Below are experts of layer 6 (counted from 0) of a mixture-of-experts language model. Rows are named router (the router's row for the expert) and show model dimensions 0-191. Each number is 128 + 24 x the weight over its row's rms, rounded and kept within 0 to 255. Numbers have three digits each.
After each expert's rows: a language model's description of what the expert responds to. This comes from a sample of Wikipedia text that the model never trained on.

# expert 60
router:159123172137169119136122089105093142125113096135159103143079137114162147152118103146142108135096098116097125085104114153167172107121103135093132104111132121075123097116128150121116157128118155126142156115120132128104140096139131134164153150122153106153148121143125106147131135154094089126141085080120135122106142072121112104131085075095141138156142079100126150131081138160139093141120183190114153116117145140083107098160144151119137168105103148148129136159111139122129151148112079131135124141126109123127114109103118122167176127132097167092155144128082105125133117136131151137
Description: Sports and institutions. Nouns for leagues, teams, schools and awards such as League, University, Cup, football, plus infobox headings like Professional ratings, Medal record.

# expert 20
router:155140129153136151165145109087124120132170154133147105100131130107129128130124098113120116100147153097168129146158122163100160090133125146120124096113124121112141138068125140074113105135107150089132118145132164131096106099145105120173136111157147102169134123117162156132139148097118170166145144133129089164096117100118132160138107143159166095131147109131120157127109131115098098136148134164123116087104159152116110161162154155167174172162092157122117127132155104128155149130131152124128135108139122165115148121095148116126118120128110168137211111102155112146136171150149185105
Description: Quantity and time nouns. General nouns of time, amount and count after the/a/his, often before of, e.g. years, time, number, amount, day.

# expert 12
router:172144153117116097143094159143167137140074177135153076164122127145164144133167151106091112121096105118106138151107110133105137118091088131103138143108165126159136155133103134140101159112137100167145105115104143124141086146128118144057164125084106111107136133141112144111140118145130165149147107169105148103142103101113094148104140110149136124134167096158127144105073142136152104111084124098091104159113146122156152096142146146146120168153116125155116126126128141155113158152154110092117149152125130139149096195118113124137128130142158124118125124107133139182121121129091102090
Description: Place-name openers. Compass and place-name first words like South, North, New, United, West, especially New South Wales, United States, plus name starts.

# expert 23
router:139140138134122119118120157122141109135127153096122103134152156095127119110124156113119131123141148086168117158141114149104158112132157140117147156124162148144165179135100134150119128153110115104130129182140156116086114090153084119135139121136104080165116137166088127140146101114162105115128137137136101115096098123125130147117125103150147091117162097096159139133131140070078083110166112186128126120099146088135124172156101099104143123138136165149133160138163110080125126121149159151125089099138125131122121111162135107111130112121091138157182170094154126152066153105141165128
Description: Abstract nouns after articles. Common nouns or their endings following the, a or his, often before of, such as possibility, intention, fact, way, song.

# expert 29
router:126139123130129125129128147116139115084117105084127122166119136148127146119118171150111148116111133100105141106189125136136115123149161147173125133119161129138095136140163088129175164089170103167161117136096140093167171141109095142118126120131091124117123122082116129143085163137071104117105132158147153126094117127111096128115120116094155115155128134110132111126147103171120141087098108106124158143151128151160112189081107075154155139120112129113127114160092116076136139111113116159119132092156118080120124159086160146097141122165117167115103121120163147146102105147129134120
Description: Inner syllables, science words. Inner syllables of scientific, chemical and technical words, often before -ic or -al, such as bi-oc-hemistry, gluc-oc-orticoid, polys-il-icon.

# expert 38
router:148117100111073130120095136104156143149129174127105113107190132144144123145129186125103109131188099093111117097112125117094108131083134170106153111138156118151134138164173153125119116080114111163129105104152140134194116125087127126086133177120131155138135113157109102114096117144163155118116130119148158110143100128155105090086129109112147132096138131082128116156108149152157101134089136105086127136132120113105117143118113131089112168099140101104123117167131122141099150134142100106161113092154134152150153159140125140145126119101097119109133129101095108149121113079103090136
Description: Foreign name syllables. Inner syllables of Slavic, Turkic, Asian and other foreign names and places, e.g. Kuznetsova, Hokkaido, Chennai, Kh, Kar, Slov.

# expert 41
router:111117138132160160138176100096114143124121093129126142139116170147119172134160156154136106118125076190112104080114126146165170097143098150115146089147108108126143124123118119116122128155133080115128171114107084124113120077114155089166097136137116130130143125137098108102120117098141070114142071103128121171129114161138149105112148107152144142172164131107109146112151133112137122123173111139118097101122173102105140143151144122111132106146170146156084140140122142144119143098133103102102130119123130091085085115152129140162145141146122159121109144166122091128118185136139158135
Description: Word-initial Latinate stems. Opening pieces of words whose suffix is still to come, such as dep, disp, expl, Batt-ing, often in baseball and sports-season articles.

# expert 53
router:132092167133138107154134133154182139151122148085128145150127144148163142129082142098095105139118113160096112110115134102099131085115099150120144114170146144115189136128138157121088143138102136122133118101079103118132147137132133113165116104141148089129130159151121144119179143154159094140144098165093119108130107152136125151129153106111117170129136155110120107115100155180181076108130150151099121132111153102081103111142145142157149101109148081164154118105103116086156115143131142078115115117138121105118132132100091139115149146158121123092125135121091130109112185118089105148
Description: Chart and sport names. Capital letters, abbreviations and name parts in music-chart and sports tables, such as Billboard Hot 100, Album Top 100, tournaments, national.

# expert 31
router:144133133133128105118104175133066100139106104134098106167100138161120113125168152131135120154140157104117144153092154164132120128145122151129129138108137122147177060132109143140137164115089131153100100134108077133099144113116111172140081129129127163143142174143166102159118105122122155115141128102122129122109113138125089077089136088098141113171158151137108078145104107120153114120118159109157128100142157127118124166105151122147111146082101155132099176089103101158148110141142108150120173127100116158126147173133127143164148135094126099099116128133108142161099110139143118100
Description: Personal name endings. Name pieces and common first names or surnames inside personal names in lists and prose, such as ey in McReynolds, John, Brown, Grant.

# expert 2
router:142098096146094159166080116104104087134110125146142131150100115092125150133123117133130125115133133095116136174104172127129143093164133132116123120121070093109122118121153127119120110166107169111143120145174115139098103125141115134161184166123128094143165113136151132140162137123084124139135139113140103122092122077154157127141097130114102103123133064082138135129092129106113081147130137153122128113108123102156096123160135129120165164094097149176130147155138107137134126150130135122154115140150090133143130116161113119194148146142126131139214126124151148127128157121161139084
Description: Institution and role nouns. Nouns for institutions, places and people's roles in biographies, often after the/his and before of, e.g. University, founder, member, Governor.

# expert 34
router:141126142124116136131135138106120112130111114114080068143143145162152122080166127122139155147109106130103129150104141180084100119099129123079165083122145130162111119131142125122109140114110147163121084071170129137156127119144123167136148133127160112138105150169115097129093082171140130106135109135120189157128068156170095135065151129153136126153152108125091101110114128161122130124087126114138146138138153087162122132118111154121142101079130145107126162121155156108142144144151133105142157143107127126153111165132125147135129133129132098136142105128166160188108103137114104102
Description: Proper name pieces. Middle and end syllables of English and European place and personal names, such as Chelmsley, Cheltenham, Fairey, and Greensboro.

# expert 19
router:140167100127139105135124131171102115146068117094132111146161129128107118124157115122142145118124102159126121119106135171107120175083126124113153107097106086143176084157169138157164132123129149146136125075097087167131111113100136157083148135130130133120101115124160117137106109102153166096149120107106175096097108162148100133104129128117143117122132147180084138084108112122136098101105137116127131118112151109108130158108112121157093152129137156137124165103119104171113146082181168142137105126119156146138160176111146121140143146127119084141118077125128105146132139096126087152
Description: Surname consonant onsets. Consonant clusters and letters opening or inside foreign-looking personal names and surnames, such as Cl in Clément, c in Doucet, qu in Bécquer.

# expert 15
router:119130111126139147110164140086117174130186130153090120150126141151096110168124133123139124105128131158121128151140141145137129146122140142113069161121102109163145096167082101125135120097155131108120089133088174149114161160095129123136105110153091129131105102132135151122132104099160148119167180136117136147125104107149093080124149160132137112127113140110114166173103134110111164128100125097160140143094143105136135124155105135135113134127125125109083159091108091163178084117158127155113109088144186173129135156100136166098149092144127144128132114136120115159168110123117165150
Description: Mid-word fragments. Short word pieces inside words, usually right after an opening fragment, e.g. af-ra-id, arg-u-able, gu-il-ty, ch-ok-ehold.

# expert 4
router:112131093144113128118103124135120151099138118121096140136112139099161120136126164131119090118115106132116139112111113104118115109130102103103102160089097170125157164098120153160156138103143158138090101162121109120159148063093132100142116152086137113136146132160142152149123134111138158152103191152115157129104154116119141157132116114101167120112154158188093141113118117152120136096118106119102104125096143159149139181122142197116116118146156154126118114152158115134087182172131126153123114143122165123165148101103134119104151143159113161112136162141124145152084114113177128172
Description: Military and war nouns. Military words like War, Air Force, aircraft, army, police and battle, often in names such as World War; also stray spaces and pieces.

# expert 7
router:109171094149127118107111132114159110129167122109088128105148120097161134127138134125092140113155123095135139117173134125159116126152095154125096125107131147149090083138109054128168150124139150162156142146135140160154134158121102096107113144110124091129140121085126112138117141130132170096090110153131116175139104122123102120072121145123112117150181161116145122165153105132119147117094112084114099125129128120181161150128106097103144086110110075100115153090105179120133140110132136109125130104172144131092136160148162185110133121158139159101135151134142118177117131104137114141
Description: Mid-word consonant pieces. Word-internal pieces, mostly vowel-plus-consonant like ut, id, et, after a word's opening letters, as in maln-ut-rition, ox-id-ation, scr-ut-iny.

# expert 17
router:170090134157153161172114092124098141096131140131128140123108142099128161121138128149096116138154109149114097147141112139154128109159100169129149091167100093102144127139126140110122102149122117118131130104083128146095142129159126113118091149108143093168135137160096130100088137127177128116102102126110149123093125127129175130141119097140092147133163079087133157164124167135178133156131147151095113082073172092113136124138127152149126108103141111158112097141140191113159132116160121134111124172120111122120101113148123116099128141140099134119118156142144097128116165185091169145
Description: Sports match reporting. Words from sports game reports and results tables, such as match, victory, won, tournament, wide receiver, Arena, plus table cells.

# expert 37
router:102162093116150130125170135108093138135125159120121174136145138144094146163122138113112172099125118117113093075152176148153138092189134178133147109128143147125152122135136097116154125111172060121138156130141132154138114126106131110178127108143070133158129121114118129112153093111115134148130116162098153139171110108119139153132135141119144131192147127093095113134114094114106138128112133128122124107091157115188136137124151080121178118109133161132134164080104126121140135133126160068130120107143147110120096142123097130147146081142103138134146107131128098167117142136177110125
Description: Word stems in prose. Word-initial stems of Latinate common words after articles, like comp, pl, sequ, oper, aut, plus stray Japanese byte fragments in titles.

# expert 63
router:098148148089149088102187116117088102170108129137099114169128161126131105159152105163143106101149134111160162183108177158127116148109096143154087146128107119126126155086115164145156153129117117159143108140106134150133135115116125089140091140130100138121141082167181117111086139135127165141136120155134103111156099113106098112080092155074159106132158137169131102144124110129107140093147132112121119094146139151132144162119070140163123144133143134099106098165113145123149115151113146150123126135141111153126125128130148131106112093097108157136124170143162113104124084139160130107
Description: Concrete noun pieces. Word-start pieces and words for buildings, places and objects in architecture or nature descriptions, e.g. porch, bellcote, storeys, town, church.